config.yaml
hidden_size: 256
router_score: "softmax"
routed_scale: 1.0
init_std_router: 0.00746
lr_router: 0.000628
tie_word_embeddings: false
dataset: "wikipedia_en"
Below are experts of layer 4 (counted from 0) of a mixture-of-experts language model. Rows are named router (the router's row for the expert), gate (a neuron's input weights, with its number), up (a neuron's input weights, with its number) and show model dimensions 192-255. Each number is 500 + 40 x the weight over its row's rms, rounded and kept within 0 to 999. Numbers have three digits each.
Before each expert's rows: "comes after" lists some tokens at least twice as common just before its tokens as in all text; "gets" lists some tokens that make up at least twice as much of what it gets as of all text. This comes from a sample of Wikipedia text that the model never trained on. Tokens count by the router's weight.

# expert 4
comes after: "-", "\n", "|", "==", "–", " ("
gets: "\"", " \"", "s", "\n", " (", " by"
router:437520460440501496456509506479462459565515503471488528465520496533507439492521498538496470442486530514478505497432479432587547464451467468422544484450531523551543532504587548449479553481479473
gate0:492469479508472522495497505488485499425524509474454518507493507530527492500579549492408452440487508468554591470499453477481476569469491487412545550459494477539476540507474450481474464496534537
up0:434484502508501559506474498504463517482524532522517531562519493490526531459538538470455434469480499481557536506502432471506485566470457449525577528509516496513527506541427488474509461480509521
gate1:541479505481526460512557509507493582497512531499510449510527485521439478541526506465539518571463500530470549537486508464545503483508502561565411429445462490493462472524537509534478500546498453
up1:529482482457542478456518469486552532518491550471426451499529478506456496530515513538522564524485542498454559553516553513487563512524536552551420498487512525489530489464499537501396568487517491
gate2:479573510495448500572482514461509563475480501515563503534582521495483451490479574478524499495558497497481521541488510371412522556484480449415543534480500553492500515527546564489525474496519554
up2:470461483467437459439519528478508475507521539468537490488504520414492523601503550461479520574494471533509586464549433534508493433476499479515511494441585539527519460420436527473503527476493544
gate3:527458503446511528487512460501495542496577504524508493446570483401557514495508457580424524606430552546498481540533450532478472491461552439492549556457502509481393508498586513453559516494495525
up3:454502502461459487442489468492486543515531479518518499407549461502558467499478417551473497539421510550489469530495505512534551475485481422498506533495593506525443542537566515455482560467486519
gate4:443524546501457517486473531508514473488392502561477533565543508481425462520543445487542506469493466506546590509469467440530458523510436467495461519503543476508544531536457453507495518495538534
up4:503554542529505505545488551472417412522463482461480556556486543547482459465487519443550432471450483445566547527444444480567472488473402472513484466549565514573537584615472465458562551582524477
gate5:477448513541491524436512489509568507493532483449491468433461483543520523527481515531423548520472499594477533586525469508501468454569467522439564486456532556514481472431561494495446538468560562
up5:533547461489479522385501479554507524509488467463522404438435495547479478512476550514416505533445515588499472565535496471491487487507509472450572489465578520513538511434528468459443578472492577
gate6:485432516534475525573493563516522440423496450498566479484506560488537432550551522538446546520535504563474478513525473446493492478484530539413517542418501438570534523520469466511512511495541557
up6:469479454550488534469515577493556469498540458434522463466492562501498463567510500525542513515497538520456460502507497465531457401446473555477475520441553525517517530470449401516513503516500503
gate7:502451453441432475493471548494462520556485515463503575450553471458506530511562533465531540529558461405511523516528444481476482444453462476435474518494511483525496537601535460556494510553535562
up7:467417488446464521507546509504518453506471490437457585461523453520532494548550558435556516432545533448516555522448476444464547464478443445471499484477557536547511523524590470530433625509513512
gate8:446463516452452499492438458562531555497521451537567538502523517488540530455463476445527512459589508507500523518535617513542520563504552502503496466497548479500540473428461496460537508506523480
up8:460479475437473531525490494519530539527533443530528570514501531542573473489421475478520450456577510493496528489506591458601567537469526575496493466558531494534530528502446490439492546505506453
gate9:509542443406473553500432574541490507468530511499497476507483527481497507538557531516507488529457544474532508491512519435414467515502505437535515496439553482491486500536549484479487494468428428
up9:549520509476464512507490468597471587522478597432463526527526527461540522535479567489559514479492512433497466519474507521438476525489493500471541478537559490499539457508564487505503532520417488
gate10:453470488488495551561469470473527509558490504554591527528552464497514526518533507486442504501486521505551509480468452491571459452494508442496528467509485448525541411483529579514525537473534535
up10:473474503462497461546481489522501495503534459577464609546497519451484487498507501478555491491385508572517427449495455438527499499514484507477487448535527471568486437549477555470415563473474476
gate11:474479546563482552524561491556524480580497419435473511517460531495561495438501550486445554545537432525577493471454447557441534471511511527474428523481513492462551557464505511509522540509589506
up11:433488518522442540455559503514525508566526432449489407444442585503518487487472531442497567493487393494511487449484461485505508419494480484522466516495600492505587534450478492452503530484545459
gate12:460483626525608527535522511495580446475590514576461435475547520475526501508548490545496543464512494472529572561509450470569459505522527502506573376452468471524508493479441462504458490488502470
up12:427510561469627504488556499454535469498552527512499448436489481484493481499524495488503547447535553425552510534468455497579525440505502495485578338482518440502512494455484406435498496505519463
gate13:528512514511488489484470540480504545477451534500527435511456499546476493497475463536500537521534498589418564584537500528541499427501540611572393489503505492408495494510522454499476520481427524
up13:479530512476460485469477528492488537494422486511481460466498485564438425517473499499466451457500497562412519557454506508498508436496537545556364553578498527459521533512538462421494478442453440
gate14:427530478482491508477502504527569553535520504487535443557539429522512454437469526538496488463543506583495566508529479417582519479453548537485580494438512461433544477465459538482488471468489511
up14:491490550506608469504554477537584591497496495487514501542461453483453464464522485438562471554542421511503448483499517466577470497516547513447526463475493487504579430575420567487489522473511489
gate15:542507473503481491520491458471493459507415522538554560494522434505520511468510469588441538434554550444552600443542458496477521476497515479469509507465465523499521467487451465474443511510535494
up15:549519485509457535491500500507504486492456541550528522459496474434515480473572431494444508507584546476564552442569520504447474479460563481434540494435420518524463508559473506485511508551614532
gate16:497501481517507471464474456477481441553496447484515567422480461458481561490532513532509524501531563536540525477531467527505498503533476471524524508471494438533432492531451527504518489464471489
up16:479475535520464496511520513486511448468459544523585563523529470478531508500605536540416512482590474432550535494538515504518454495487467468474520509467516555529477529547473520504539515486535552
gate17:466521571513497516528510491531471452580485462559507563434511484533477598472524527406507526525470498523507576455488529422452484519495543477514528468410513422526450534492536543518517524554553596
up17:449499539503438475561509509486490414565474477484554613486532533553494548511488488426527523522438449487458582439441508443476506475491473469478498466451522429474430527528488591486483527558543538
gate18:534509523503526522450539491565550481505499519488447482472496525423572514496512557545502520526482447438496490470455488516528501507524525526474505470447425523495498473577513524565496488606429522
up18:526501499437521510475520467537529509528500511519441550509500524435592513465448573560523486471483447491464480436464494485525521495497554465482497483457450520487498469581511518503418469540404509
gate19:459483486549551489512488507513560469498483503495521416524528467480411434480479569563465501527505499512528530519513556506483450506463489512477556498427470498563505473506474488470481507494548464
up19:477489464494508496469486549508513467524467494503464428488563471476440409528481512572484428505464563555489547528483493472502485507483526469387531502462450559537518487551561492456460533477515460
gate20:534482533468520488469514519529462532482428504558423492391503480479531437472450399498478483509517487473458448452507418569474450561524595460487508502523524553614463518440514625496506597493569497
up20:485508513526542490478530536485461484468521513550470488447498456519543489493471421432546464527513524500469502394503436531499433540488574487435496550529533549509384548480491582481485510537558473
gate21:582456474547509467568471523479520503523574487497465454470477446423507472525517472534531472552524557496504507519507535495480541493590595506496521472527561431483515509453410508537524527485539552
up21:483502510507582470474516540522569528469494550502570527521527544479477515482550480475472500463496440556482500502498439523493487496493543519531518539477432484522509458552481525478490461502498540
gate22:536523464571486497487527554521535531544459510376462521558542483479568545502503478539520517496517577554597449509469492543472467533483474475485513470480486485533526499543452506542556504567499487
up22:535503465518456539479513548513557485552477496404489485468537509528547529496476507515530461514543528469608475489493486473463531501419483471469491500493511447623560506575501490526529542591504530
gate23:449502475502578521438449533523550460498537493419482476513513560486555513499465460531445458409494480521464480557467495541560509486584470523542574507536462467520515554539469506503485449458523525
up23:483521474517537483476576517496480504544471501438520470560489510443476478495429458492519483390473487516469489481467453526518513497521425514526500514513528534534459531533511526474459427508568451
gate24:509520543435529520499514535494497423507522452538489537431483512487488446481559501486473486492529513373497547400491507510483481572499572442465552480509453519537534480523517551516548491468558563
up24:465599556500448498527464496478465469510525453574502604492499511465502512534486492472534471525469546479480469468442516568431470534539554400487540494486480547517505500545622541438470539502569542
gate25:531517506507480477511528507474498612494531415483500507459514464572481459544499526478501567455454540521570462454539568456489444447491499413457475554446545617517490504491499504483466559435555525
up25:534558517572475481507594499536472585479483461489538548532493440492479518512527583470494500566433447498598505453513491560482466478491467460491500477559516573573472545532466493529525565521542496
gate26:486526471531565486598514512488550440510487453526389463513518505542455504519453496480557496464549438563483438471485554475502461508461478454468499526523479472493473535537534423531522581521501561
up26:491529537622527546482481551500484538463479537508511536546600386432481535471492532464514536515495555473531478617531433567452442537506511461465557534493554545493492495456479513463532487483507531
gate27:418398476533508487475521499560526449492529507511427558496533555467465440498533488385517527458551485528483524438560560517473518517500516536463537532531587485455482428433530596510528556549496546
up27:428413437531481504447543557528506515507554453491442517431513569513527439539488432463514532431587487576464509447470562442538573497500491532488525500524544513518524467424559515458516556502476518
gate28:420510489490477477479433520477545423534514495471510487496465486431583481438510484578449486435489486501462463564532505485554475547466469566468596580495513511535501506503516494521498458559540528
up28:479558447433494451501471505453466448543541449511531459490539551470491475499509473500462491409462506502493447501520532530548574522472498533458524550507468514527472509485614521492526450497525479
gate29:512494567527541432516471547510503518501462494526455519537565469441493522585512427462537504494509406513485496553477432557507516504569515460537502467522500532520519521514488549460471524457530565
up29:475524517469486432472536494518410499530499502507426529530536502491513519581520413462576470396482465497488484482454513545516547538503490411531443498527515537513567540476498518449459510492510505
gate30:483562563510540443531540536469587448544490530536464517500503453501471500461523565487544471487554514522472554496443478463505457460506473467435501478483577463498533485513469518530563470469476491
up30:487526522443452448478495594470495514465478432433464539443479548530563424537425427510472521554512518460533515511524551492605481467483460475486603502553547536538491540510500504498465491504456497
gate31:543507539555596524551544580492537509415463458410486531540505461519540542479517487453529471486500481500520402532470422483488484464580494554497430528425531462498558531509518527522486530565553560
up31:537500523433514581485553533454502474414470410455466512508478520489536521544448476467550493489490533467457377505534417508520486457545478509474439538439533436543558545533485528477468554557525585
gate32:515511503514484512457514465527470529509481489468499572478533528502491479460548478468501463523478530452636511520532576514476525493516482498518500481449519476510489520448535614524469479591555471
up32:501574446479489506442552469472457511521456432495479595511518549497479450486471447402533465479499517478592511475469523539471514500503455471492447479451541556535517563470541583482499485535510502

# expert 12
comes after: ".", ")", " of", " in", " for", " United"
gets: "\n", " =", ".", " the", "==", "="
router:512577491505489553493434542537455451489454493559534465509545483530451482527524515428509461488542551528471483499556490492513544494490570503494469498504444468517555493567431475500475553522465433
gate0:462556538531536489514520493497537448443413466437486461498553452458493457433540540467480521455481509579481526557515498464492489433566462545562484543477510461511518486494457469574499555494554504
up0:511546485571517528428460526532518467466432484445537506505500467488484482472473537480510523440502529543448461553529442490477545439476486575522471545509473491551533512524430451586469623598493483
gate1:534545591502509518446506504459448502460494518524450521571524464453448451516512488448489488502488551461470510525500564499458486499527520517497535483464509498504442516443518500570498568549523529
up1:552513617534540491438437500467430492431504515539412494526486451471471487529455529497496509500491565515491530498513518467485486478520544530496552518451497496517465521457497512516500525559511497
gate2:544486543552558535475484488512549438538447592481521499478439509514496458575497548543476584530434483517457485537517468509522471471513518542432487549558451625507421536506472497512527554489528474
up2:521450496549549544500503556497472509475469542467555456469458509557526503539514530537516518482502546526489396447596512457525358488451588497440552518531450529510467515547469470519507478510543505
gate3:518532503533538490485482450396495568448453509493511572521559463422473494520535500493508468463497461497467540551604447532499479550478545457491492458474506514455463511467455485453517493495545546
up3:469501502478499511533453476483457520528473445608587515495485481451499460503497520546522501550413490526577507459524566553525460482503536480532547485516474493583471460510514450415518567458518546
gate4:499458520535472487501445570583538473503548551498510472448484440468574526476468513568466537521528524479490501521500520493482509510455546623506530514467516491533527524488476577517432494499561596
up4:491511548488487543527450586583524509493451458495510421472474514458482464497447541580492503474515517499446498524494553484464467487470572563538498524482505503599556505534474510475473518482517629
gate5:552449494560471473536487524556458502459515501501489515518481416438561506520558515529504556537490506505582606518481469611522492419488504492521510501501472494455460485510503533541506512490498585
up5:585482485506459474569413545453417472533448529471556435549535484553470486463444511514372484503433536520523507571387493465441480455453499581551508527508481487520584512557542493547536476475475508
gate6:463498574548523472553449519554468458482516539445474492505488488449488458518565525445471503531468470542482562517485500520547490427484460539450543546511524443480543515458526535525465504481514582
up6:521427539540536449558438488523475487476528563512511544456512481500530497446610499482519498589416508495465546457463474541435535501464529475524449521493473525466555475530549555479521407550459478
gate7:491500479513540446487536475516527533513498442468445497523475482433483390521521495516522509491503488474545465501456522490423503526481503521521546503423526486468445464522484499552503421419548570
up7:484527447465469530544485428476498525543538485508511608512562427459543466483477500539451534446454475488564458454465570532575527523424495482484566546495438476456541491575485525524521424525549503
gate8:484490554470564506446472468563520472436519482490513436461493529544522474550536456536576559448556544470461593448541542503547476476484457496549434490513531467488541495479535481482407550550519506
up8:456555543480529503437459488467487483488538558538564511490451465517550505481575502513497610460499515465494548443604590501590477513496457491496452479491554449497498519482496490497460534533465516
gate9:489562503525425496544529544578493517440479529582480508569513497460457500447500492462496522482623496470506438500522492469462465535537412515463534546450540498478601523522468496521472514541564518
up9:457541551574461496503532534509501532511498573606486473506496481489476550449550490499454523487595542484534489530525506490468521550516447588453521530515537481446503529474451458546480554587530474
gate10:437460499554478480548483490598498490450525476499451480512552571467501455497471524579480574564538521486539514547481510522443540494477503509477499537501514491525505449511487417502503503426507509
up10:503428477506467490512484513551536499445502502479447452512578485453481481480467533547455484515544518519465515590554542475403560565511484557448518529525468459510556487563508447515479493525459530
gate11:517504509476453449537494487507503482548449474502522505573486534451548439518492501497566541524460532506547539501539453510501488514509493487433507473539520531423511482455487534533539472428604527
up11:639548510479494517495482478485495493516450552511516521505494532549509541462510507458539483553455455604532399500498446496508447571505490430530479540523451491443494492490525534451445496496561489
gate12:475439527584467459570515494515513474502460455511454495506453502462525577501643509506506488516547452463517454588460485547494464501483500475510517409451471520539567451505550508466516502485603511
up12:494535522489460497522518499453517482508425448603458458511515490529505449454498500523534450460595444482436452490464508482462526512454493472509467433499474490517593496521528539469481534531560521
gate13:478494546516542452485560510534493519536527451500573455564551550472448429491533539442464533505488546522556487497537477524464491470477486528513524437444537521549533532486441562504480556474541474
up13:420487537508531502511528508557491452524531480466529498590530574462490438532496537441464490473520527553566501469487483552495535483443528522481526454504553540540503524486490531481516549491536513
gate14:467494485529488466509500558454512462449546472506498491474502522522523455554507484467453565455588492400453471485520558539471470491510542518473463563453501520504495513526579480521480581491542510
up14:525486499514550468518483476490458507464450514531505520549514463526510528489469474473482566506500419485482549517552467594558497553574400431551431495495562485481531484490472578528468498496426461
gate15:591532511530532511503480483474549490476552521537475480449524491484507479495429462448564442509505493504484451577504433491448538515504530475494461475395491517531549490534464547506574488558550521
up15:475539507480561494557408434459520501509510476547478476469514544461505494553508423472542507509560509495420442578489425464434457508517549498501475479453469568531597509513463523470554492496539576
gate16:533482504499503488477470471509496530505500475527481550407444527550573518544482472519483497534459548499547488477529479514390519510488566455487591532484455504488492525440518536472523515519475477
up16:526524439492465501443507504516475499535511484524515517473482578524507493527477507494460466514453514458484460463524453528477494501489556462478507516494480475459449491437487521506534489532490503
gate17:475543559506494445549382526488510412456512490448490544565505508460560474540533522534526586520466457517475532506478523491510481462545538486524505497493505475509458586489556472515503513523522493
up17:512465437520550470450530464537576419497550555530493546485485528433514568528519530492492489472447467520531527570514402573487486460498514507455502496558519505440490437568536576453507448556513463
gate18:573482516489524530532507551467562487399440509575446511512533509428544530455483450500494504529507502545543524453527468583424476521491487496493495519498445553569550412518514449547449514513542540
up18:529504597483534475534565517487594499428436507481456478483478498411501474554450550576485494528495475442579507481521433593483451567461502564501537541446485586490548418510450501536502483510537547
gate19:489414573445500403459577516584514527542485574545468485467553527491504483493531512483496453531465473578510509505528513535602465473490530538430506535443513478458411508488525554562515454549517489
up19:429394624486506445458542513568488496524509530547422446511517540519487480532554603472504492526530434564460501488521519472610440512547566532474448468469507460455414484476505520542510442457492500
gate20:592523496476465492439535486508471494481486415459513504444505565483505434581576530548471486495476435462511534483526475515473512482502530452452560524479522579448526516491478561474556558466550531
up20:470526582487502499440550504541505598511496431481520537472534487444491561491587484465527473532448500485458547527573492508529452550503425509407496508466484540445424532537491449519480486539566525
gate21:480405482506485477560483490540549467552448406437583533529530509448534497564479495496420489513562514467533551493515484494518476439527534508442499550508543554494541518530445534510527527476591490
up21:494446417514520524526479483503522546493488450418547530516536478466510498538499528512416504513516511459525484501551507537529500512499570534439499527471525518523510528550413456508503532488521477
gate22:523472465477538490501443500523476499523417459466477515546438489474457484419453445482502443480474500482502492494487508504452497532488447483453503584500457480552553542437489531481528488495512536
up22:530461471458461527502465513484488475522459465472485488574461519523498473439426475515517465461478525481484514479470525478478594523467481533437504554536439486532520528450482490478538496482485487
gate23:513466552456530501468528417452572522486496456510453530481503504491521398522502451546533483499534494532463446501530531462462513482464502523501497525484548504481497518501482519443501577522544564
up23:484484527454543489462466385472578472536499519514500497484493533492543426437578457499475467451503486471461430509496556435491514535421559527462496509478524471476530501498512551484536506516507613
gate24:495531470502445438542453529491527475533467543513552526520492489445478485430521527526520462510576522490448495508543475463484414500473499531590581546423548507479497491489508552506450433612524525
up24:526612420484445523424522538450531535536524536497513502472571528501419510490561555528508502471510532423435494522520495458525489493496493480468542467427512433475563533492463489535480539587484508
gate25:526521485540587446525466482543514472585489445394514458481494474466472469458500496447397495449501491522553470502537495583559451460592391466461521499606522527513495497457567513470531534455501463
up25:416503478533515512505474492570519482533487480493505527429528463499459557448492451534423526484531486525515526538576520523550559511550475487495590518536475496461563500472552559455528464516454471
gate26:502453561465555462497457442515487532479456507466522598523509497446496473492506480541447494509523459472492543511474535500477496489489537519543533494462515501511464533476505542548522455490569536
up26:528453437421492521481457525491493495472559488470526481442517496536511500401536470579506450484562490456497417449473548535485468457570567539532511522553406506608511453425528542502440540586500444
gate27:497515573507453432474519484598461500473524522494494541537514427489525513497497480558466516463500514521592458539463503529464486589459455469531511455456501485526481489464477541563530500478547598
up27:484512434496527521451503500489461500515479511479470488570535480514441500458525488511417441480449544465462514500470489456494529489490596511564466530448471464532482472439506543483487531477458580
gate28:492466540530460472490482485440530481485488559529507572495503467480565499491512475509422498541476506499517554550478467557515547555446438488422523522486567536478560508512459539452529509589486549
up28:439504486467547492507437483498479516425508466473505538551479551515566423510477493506532499487471439471494510508539567468432502401513497534511496409437478529559554524521483526510502547533468475
gate29:476522443591545483519497527502455461521486526475496520446554437510487480452496489493413509447617501531513469531534569496472504473563513460437461529507561489452527519481472544508492435575489501
up29:471512508502458522418461531542524482470461544516468568471492434498475521487553532489460528477562494449557544553455511502549497461513494446476464574505564526430460567528411514488459459521446488
gate30:500468497500535505482500560537515451516530501433511564474484452418537541500576491537470545571488464542503468551497539503501513433531520534533561503533459491502459525487499557542503472552580587
up30:522520490443535573471548501408521453531543464457489483420485512467516492505438527502501486493493495496528502480436569469461453456502584497465530524547408456577540564502489466506442579508517532
gate31:514454514494457450535505571486429447459484510528553520447510495481495499446544501497559510524431479482551484460558462522458507553441549528473536453460429449541466554551487502495426488555500557
up31:520441512472471474491540504472389458463490496486480493447448501471477492518502520500560510534510461502534530485517512477472527543448561558468537454463476475566453562447476462546473541511521517
gate32:451498548503505458511480508466516479454488475490487454477489476523531542494474550495524473453471540486470583525479498542514470522541503589483445483527558514485492472473444507529497466576516467
up32:462469574493601424491464515471547493518470496433504436418482510480492456569403572532516508468528547465456564498474447584469442504542568559476482452499529508525500475441433493512507523523521468

# expert 19
comes after: "1", "'", " of", " to", " in", " with"
gets: "s", " the", "9", " and", "1", "4"
router:520503483438498537496466529526510496523442562492586458466537500526437507448518424466542460500493471570454522470527531524514487453492503461478499441502419454503551511596570483489457459440475440
gate0:516537559527552464500562520448541537510487462525503521470486547473502424512477547463502473496518506511494564491545545449454503536529518513442567522479477456492491575531507533507417521477529509
up0:500471479508461495504467535580456440477571556472510496538553442475537605484576541532481542510505446516511431508444509545548469469490486595545503491487535466473494459459527475492588446493490495
gate1:463509473548421503539465539477508504480431497521513482510532454426555503472488504520487508434507542532533518471529541518501486507513470492555502482519574566527549475488513600430474507504532513
up1:468516550573502466515482558524508462488432518503440507473539490426483544478528573548484503510520402537566477538558498474446552492458492537490532507513513568580447504488472452595542481499558500
gate2:487549578477530487527486494539454467476477475532542506494515481449512543510575509439538581463496470495587524517511503555469499528494529478523500444446480546538499563426503560568482559502517545
up2:428558556486462542490562568497500479451451451500426539511453482504521542466501548476523566520568470483549455528493490495547502518409552401456587543468477496522483479465466485508557589504512522
gate3:478505469514484469462479583497498482467516432416479512491519453492553474521431541459521521453440552472521443510413567429436499518466544507465519507499484474548508548468460492476526561537489527
up3:521468448499499445481502488518557475488497468450520476528480434511500483467495484477545470499451571378521433511444583457437520499507498487423488534540442476481514526449447480502500482589477563
gate4:411504493447563463483522512514492442462498447454478525403471459487541544498501466498492466529417416512495434537476427497535479396501528501543484502550451553553488514440519479479469534504474434
up4:479428484493527495502535544472462438505473507481496477436538494512501580478419477524440525536470468492452462513498463527508462503561513488535479585489532507543461569399561548446440557509529435
gate5:445483565532571454466473483503493509501547498535499571517565540476534543531523503474447591484490415476487554467526520501472476595533527513464513519491497555540515522458487549537486537452554579
up5:473548508547514475457565483519466493588490483501499499444547528493481487459540530431567491554445414535484458419473504443552471446465503497433510502557470536411461515512488380460449509501511466
gate6:487475540549470489504540541560513443516410507526473510529477549463445466473471563525440533519434517454555467524509496482539429499504495508491478530381512533481469569507537581515488451512545568
up6:465456523466532436478452428470487577491541455477527486492575473522479505567544432520472467465559490463485585508478507501446496538520499484520569409586472496537491417490474546500519514433449448
gate7:463465543479497485478510532521496546468507450492502569507504497450523542518516488534458529498496502507566474522509505555479435586537524490523484508424468546491501473543488608526478529532511531
up7:435537504507476549451442558492541533557424524526500452541492488475449492510468475554459461487585526509451483503508531485522483445502504456428536561453482472449620528482524522442465466517506482
gate8:489551563468511531545437464591484519440480477541504508561534455466518507538438557474494573474469457534544503472486466588522521455533522513533542538508500502478519430466451489535475468452559514
up8:545449483479476473524480494486517458495485500500468591456495446500525426514519490520423503517455494496559509503485462518406445529512414483507536495465438520510533582539479565520535545486561516
gate9:463544437541536531533446488434492486528473511541486550577473518459505527489506488455570582509506489494477516458538461520431416486518537535548565546448453498521530480433490530471517524553534487
up9:543605452459470597487410554512514447454502493476464509509453461510547489524511511414542545546470459477474522439503431445502468449504548551551510495443473502539539553476496484440473542529507503
gate10:519458483461484486465452522484541506489484474562511562491515487441556528578514466478466467563481506552470461519485479534587451484544446542546537551514490591442425571471506570543591564460488530
up10:524469532496479521560457525488509525597476538496529540457502494491503540557455495430553473456528533504476456504478470559549469475563451563489580523553486556526525524492488582567500544467517577
gate11:445487536558522508515544520441607488524584461481565520509538437444481462457509539530512481472554489503490495479499460501536425498533490505561509440468479545520456489521426543488477500524569490
up11:485481477552564450511562485518586503518511503410536488482483499458524447495539524488509505526511463448477454518499434470542506503524538555534505483407539504561471471459473535430430520539605554
gate12:460486551508550528495400423455539514478525522516553473517486422469568456443517516549495564487506474479537460528517568534501434554503563491535566521481493485492577508404467483459550442568483551
up12:473496561460532456533516528452526534476540492511518485435538443446530529502518563498535524472500503487530478529466465502476425549574521543482548430482535552470568563447465509540523468548541525
gate13:445474513548499479464510436507479522452492455459503570521507524437504521440553524538419569542530493565498576527573441515501418488505513496489564480429487581485455452517508534523508459533555512
up13:474548496511470425469482519534437506473532479488424529438450535473448453546520488505573508505524451470546526518424456585497481541555465519492489446487563441534517552461483565489582552462569546
gate14:473495515488458490496494466518524470423519463588513567503434464482530495580488583504492537534465447516541528515540530494454493513510462581479494558439429528533567550531444446502510483460508518
up14:472481471490480481533476445565454542485529551573500522575485509538524472522453503454460561482492513498590516509506511570483470467591470516555511590483472513541504485496472496496539543486458470
gate15:524471611466490470516486461552516559487554535517510471557502502403441469505546457588478513459486509572569550514590473475469504506471574562532559508461460436511462505506448561560485511598512507
up15:498518502458543475468453454466477496528450463474499404455425520535478486437457537523451456460527481514541493560522477530538482506427527545537552486440468419466472522478527452491494450467513445
gate16:470548511489514472464535508474488500439539542432458515581593521408488438481498471522504497524517540525545482504527481532485596534509461443458501561463504458475507645463480551516446478563544528
up16:514516517517508502472438462533497502437533447534465512487478540491516427516512560475499465492455498518507416529481505544545549495541459522499498411447514500512448462471420545564537459607486492
gate17:439493465463528462514529530531457461474569479436471511472514522421517518547537570473490558542501522479494517489506442459501481498448430573469528464481471508480476552434482490508519496503601507
up17:509462529513546518495403463536507523453466477509539531496504495472532465465476428529453487472488505549587521515453554559412520503478514466528540431450496456479505405499512531509526502474540458
gate18:516522519478496480532439509472543538496505439493526498551571423506569443498461510472575518585544504529498493486559465480569429474496467517456480522452554572565492415534435548493536507520585490
up18:500486522448462475436514482478500548499521514494496441556522412487549501472453565491555560455503493510472480457500440427512493499479461527494546525428507511629503517522461569515542493545541465
gate19:488471560474506504457403492566550496499465525508449529493454557487532459497477566503491505501459426552476500527477411537460434462476525500550531511478486519492465518526475557451476527554524513
up19:494439570501437513501472494538530502467460586478477542544468564495491438504478520521469574515515491511441492523466474561532442433509498509555474512491524490485507592472454479470455517505492498
gate20:444528476542499443467423463541499490505486481480521500479476451488582445523539567531483547570538462488537495524526502568397464542504468484511491495469459629523537525489539530533480508571535509
up20:406449512475485482505472431546530538478523471544441561508441464519544467485582472496424502523547549440559464587517478534443520460508484480532481495483451613537523468400503538560536485496581497
gate21:493457412480578508498444440481456486539461546483570473502519431525521487466512452554412515502564487546514560521524505429487464541454580535570504490475503518592471490471490540537493507489509519
up21:574467428482573510463504450491479457511458511495526457437516488466522551496478501499486556508583520507544496536497538487473468470458580540503528457520493481579465577508523520566524511511548515
gate22:457431504508483484422419486518502439455527524503555496485521479502581485460554573566508535469549492534539540543520437481511492435526526557547517370448431488522510535458505538512483560498527529
up22:512450505498541506509503466541501485508481493458539504536497499524517504438500579556523529548497380445553469470522509528517540506556481513430612411453444486500558533587535486520523489526479503
gate23:455512553540450433473450519541484483546551508433513507502535510483519473426507479506476492531533451509506490478539491593481499538510524519575522554462512508546470515492435569464461450537521550
up23:512493485481554487562495523402472536513563534504576504458510521491482509488584475554410508469534530499498559511575503545450520549496444570407508514528480433486503443519535551530543474546496513
gate24:452519524497519467460447553496462520430529477495461513568531497439561463542534461536434556489483511527495479510482508511529466517491494516447559514394463495506440534567432547538484456509556537
up24:501458524460521539514509507520513409570485504536557438470502540460462495502512452571488523514520500472559494417481539561486436496542611581505510511490399522423481395503535530535477391474523445
gate25:467478498515534448498371499493539474524497535455497462483481510453490507439514485452480479565492466471510437551507425586475413496490522560463469553377454491498487424556489531495511520564528532
up25:523461549554491485520421539479554500483447510525529510491512543471536454526529503480530518562506518495479469485508413586476431533543593564465528507416512560511481421554472480446524516573433549
gate26:461521488439560460541501517526560479484578534518558562543482473445554473484523535444430580463483486405535513516426443530420452468536486514591541454502438574532490484443460537466468546473540564
up26:544466535483538498525471510510474482534474500518448493406472510519529439497496460506545417497509492533481534494536497494462483501473540425592461452464472580454477511444497527505475447525496507
gate27:474477486477496506515488477514488501487470505485528527498520502386518575479526560504488538560500498512552483513464486417455523561592420590494537478477509465485495522507541498561533451568535496
up27:494589528466521547513487449523486456529422493514476412463513507498476559489576486547450546499433418500489498429464504449537473532534449525484508532425504458439478461514499462494473487541451478
gate28:519528484610450467436420519479526511475489496479432474559558522432519521498451523486476522502446491568536432644575493518472524515498501554495501447416566536481460553475491536468494575483483522
up28:549557518579485524444462468499518508533473462492460510509510521441515540478467536500492516450499546564523497575499463482452533571476494476563476471432590464483451545431479558449518539532494464
gate29:549440501506483464440497522529448513440458516476496488544509546459507496529513505470473546513530497556618499527539431542492487594507483507511513531492480492502462536490510546482582518485549552
up29:540457526489522446482502514462494527498412502520447486553493532491504529441485426498518525462529442516562465418524495592479553531513501539389470536474465418520525468512544533517486526492500482
gate30:562479591533501522491512537460481491378463460429448528480431464459510519544466445488506542491479568561527446460510508467489446509428511543428486503511526486471439521557448469482439474512513540
up30:526492513504512467497494581470532517396443481435491550459492453527517462446515383507505543558537508476529513482494464504419462535518450552466434489531453509453526528489445487533521489500577493
gate31:450466532466519420482445558515485481479490472525536581538484472459511486492495546506461517476487510520538442531543442588474501512488552543483579538414512465474494517494475544546480442533545542
up31:445444551495545536514414523521536472519493507560560535543498474500501504481453510575470467467519540452484476538475528587548485487479547514529419526428516534474570493480602536466475447512479480
gate32:546524493457473491451525482558523542448565450448461491478432514416521459444484534535516493542528537446500444451511475508476474478494526473509490491472515528548573525430401437464513506523549568
up32:552567514486496501452570467493494478475540520528466465508537488503542539497509592522480542509509516516527477449531477497471470416479506457467529434487511518497544529480471414538508559567500478